Weights of a small mixture-of-experts language model, trained from scratch on English Wikipedia: 4557 steps.
Below are experts of layer 7 (counted from 0) of a mixture-of-experts language model. Rows are named gate (a neuron's input weights, with its number), up (a neuron's input weights, with its number), down (a neuron's output weights, with its number) and show model dimensions 0-159. Each number is 500 + 40 x the weight over its row's rms, rounded and kept within 0 to 999. Numbers have three digits each.
Before each expert's rows: "mostly gets" lists some tokens that are sent to it at least half of the time. This comes from a sample of Wikipedia text that the model never trained on.

# expert 10
mostly gets: "ín", "rell", "ón", "án", "°", " †"
gate0:488535570509481529455537540553570516541496544514523595517525560480533527533528478464463510518495467514513544487483488527544496505583572516473486570529481488464476433441492525497419461491503458539391422488573489498554474552486549572471550496486507528583492585496494491460557467496499568464466489508477496565474520514491488510465520540461507478538390511518564495561511528461484469453481470447438504508480500419435465502539472558445521464400529427516509533503506492504519545473528519
up0:543441478525549445523473454441431498445527455486493389499454406525448457482471475527479469514522520488484470509531576508466533497442456482515501457478522493524540567544472494521518527527512525483521555523413478501448505437558443401523486491495505489404479412511506477523407525528491411538587494507522484438527482474434504482514450444501480527453562505500461566441471491518489518545477521507541514507514495603546519502447527483570481494512481540474513432481482515492461484576477483
down0:493504522489421499468435510431499428503485514486520484529479510577508508463488458510464471489471496568548405531523465469522603535527493491487465548536526476543499448544575404508504492552458495540492454521508543493534506528569474545491475547535533519486560509512542485540476536530512520486464435521527509441536436489531505471408608472565490428584449498507540462491521468461452482543507493577518506466555495519501554508525547483515426544473443531491517573478491494558419458511454559

# expert 0
mostly gets: " Sp", "Sp", "-g", "-b", "-w", "Ch"
gate1:540516491541537454544431569580469507450516536499525536547500422518464485560405474495467601516519471528548472456493487536495505541447452457485572496519487432541515486493577401554479498401413520434545526475532463556480518432496451492502502542423529527568518463528514488568447536516483526455468467524490520538538496488512545567578488494484527540503514526486504493435505492464507458552513548521463462555482487533536539420527523493467548486439433540486518465487488534507507528534508493
up1:543535517551533442456522484475531459541537505436489397502539561458465533453554466543471493475534511458431454498482461463551532454510570476464460487497579460502549454560411506528525480491528512480425493442495503453473437578469544468465530499574477524449536509449484553477485452472583534513524519440565503570540535579438516473495588473490521544525471500452576500536512541533538527535471468525518517474472426523496520536512459477522461442491569533517543510543548521502526476506523535
down1:577497539488436535603509453523492443443447451529522486440514540509554536572482449554443509518459486524512525537494570484525550544429497474520472527501475516541499503436516431525588532515511525529489532489524490526483505490521468546489508512557529435543492561584547486496564487546475524456416481591487460478481500464492513508509517475492504582550506485528485449487441509476397514474468508451499426494484547503503520427544532466457510553472518603518498499449482473511511617512493465

# expert 3
mostly gets: " Arab", "ā", " Portug", " Islam", " Hind", " relig"
gate5:418519530518482491483617491518453500499519452553493437488497495505510546435513466497514469364555469490505473517506553484522532538490547457489575528485480532504511483489541485469508512517547491512445566463505414492526493501446463520447466542435488567535408535517533488511518558487497510473516555516495553509490588500420483472435506448560439503442529572478538548532490476488488545589456568448502527439418497499518475463537495546449463492486492498472475530488544565516519452451507567
up5:453504434523489550480600504482459516498553500536519407519501495519438518519534429529451468363497486448519454505447538516575509479463490507470531531447554515497546507527529480465482501498457488533489544510447493475470456467461419514496486519481533564545474447553484486549534516530479493467532522506456544528526586456449457488448539475565405544398529579516505506486528498484495562496506497464459510465440486504497505455565459534454527502550515448452471551513587506567505465488508556
down5:459552535556476474493495500468506454490474503473553400440481473538487468458549552518506493497531531511471547471424474493494466488501577536521517495548510464503462472536470507493488469522434556505515509451384458450555603524434478478439462485398450481509449508551434503493507459500463493454584471448481450557595539481490463471481501542513490426464496521556494462498524566498460467540447504575501486420533461457504472575526513448476565537485483462492494529494537459447525516530529473

# expert 18
mostly gets: "j", " Kal", "ij", " z", " j", " Je"
gate5:455553493512498461658567501530489513457564492532478472494539466535504471514403449478528468526528530466454465521435472491486500531534459532515525543511515434416530498498503475510526510512510483438436568574458557536447511516534478452519480557522490464490488562514494491501481495562535488560424482509491460551502489441426523475475442486543446475560481544525566446513508469483527527528488472514515474432502461445571547471505446452478544481538546486515547516426479550613523503487524462
up5:530458510422463469469520462493398511518533460537500484513456520438522556555464524500471493560556424532476565533487519525480483566478513488526508552538468506557530476558494485509501493559456447501524529531480551543579547534531526453486531590440444452545554442457548488421535494488523556458534469482431441502490458488504488514533502492473443571424528458451529514516501568431506549481497537528538539600519573489431508469471479505495424539504554520450493424499537476482482515515496492
down5:540438485500446430505503517484470507504495503567491462490475484451504544538435509404480454541409447441504528513439542478509487532452532454510521466452524559510522480535503528389441442505581449503477597528510534476506413497492486534428508473511536448504500482459504540541457505481515530571530461519481474525496515524479503495504455518452423438490522478473500492475556544482483473568458475512527563450510461526567492425488579564569518454466452493537487553507487468489501422564534443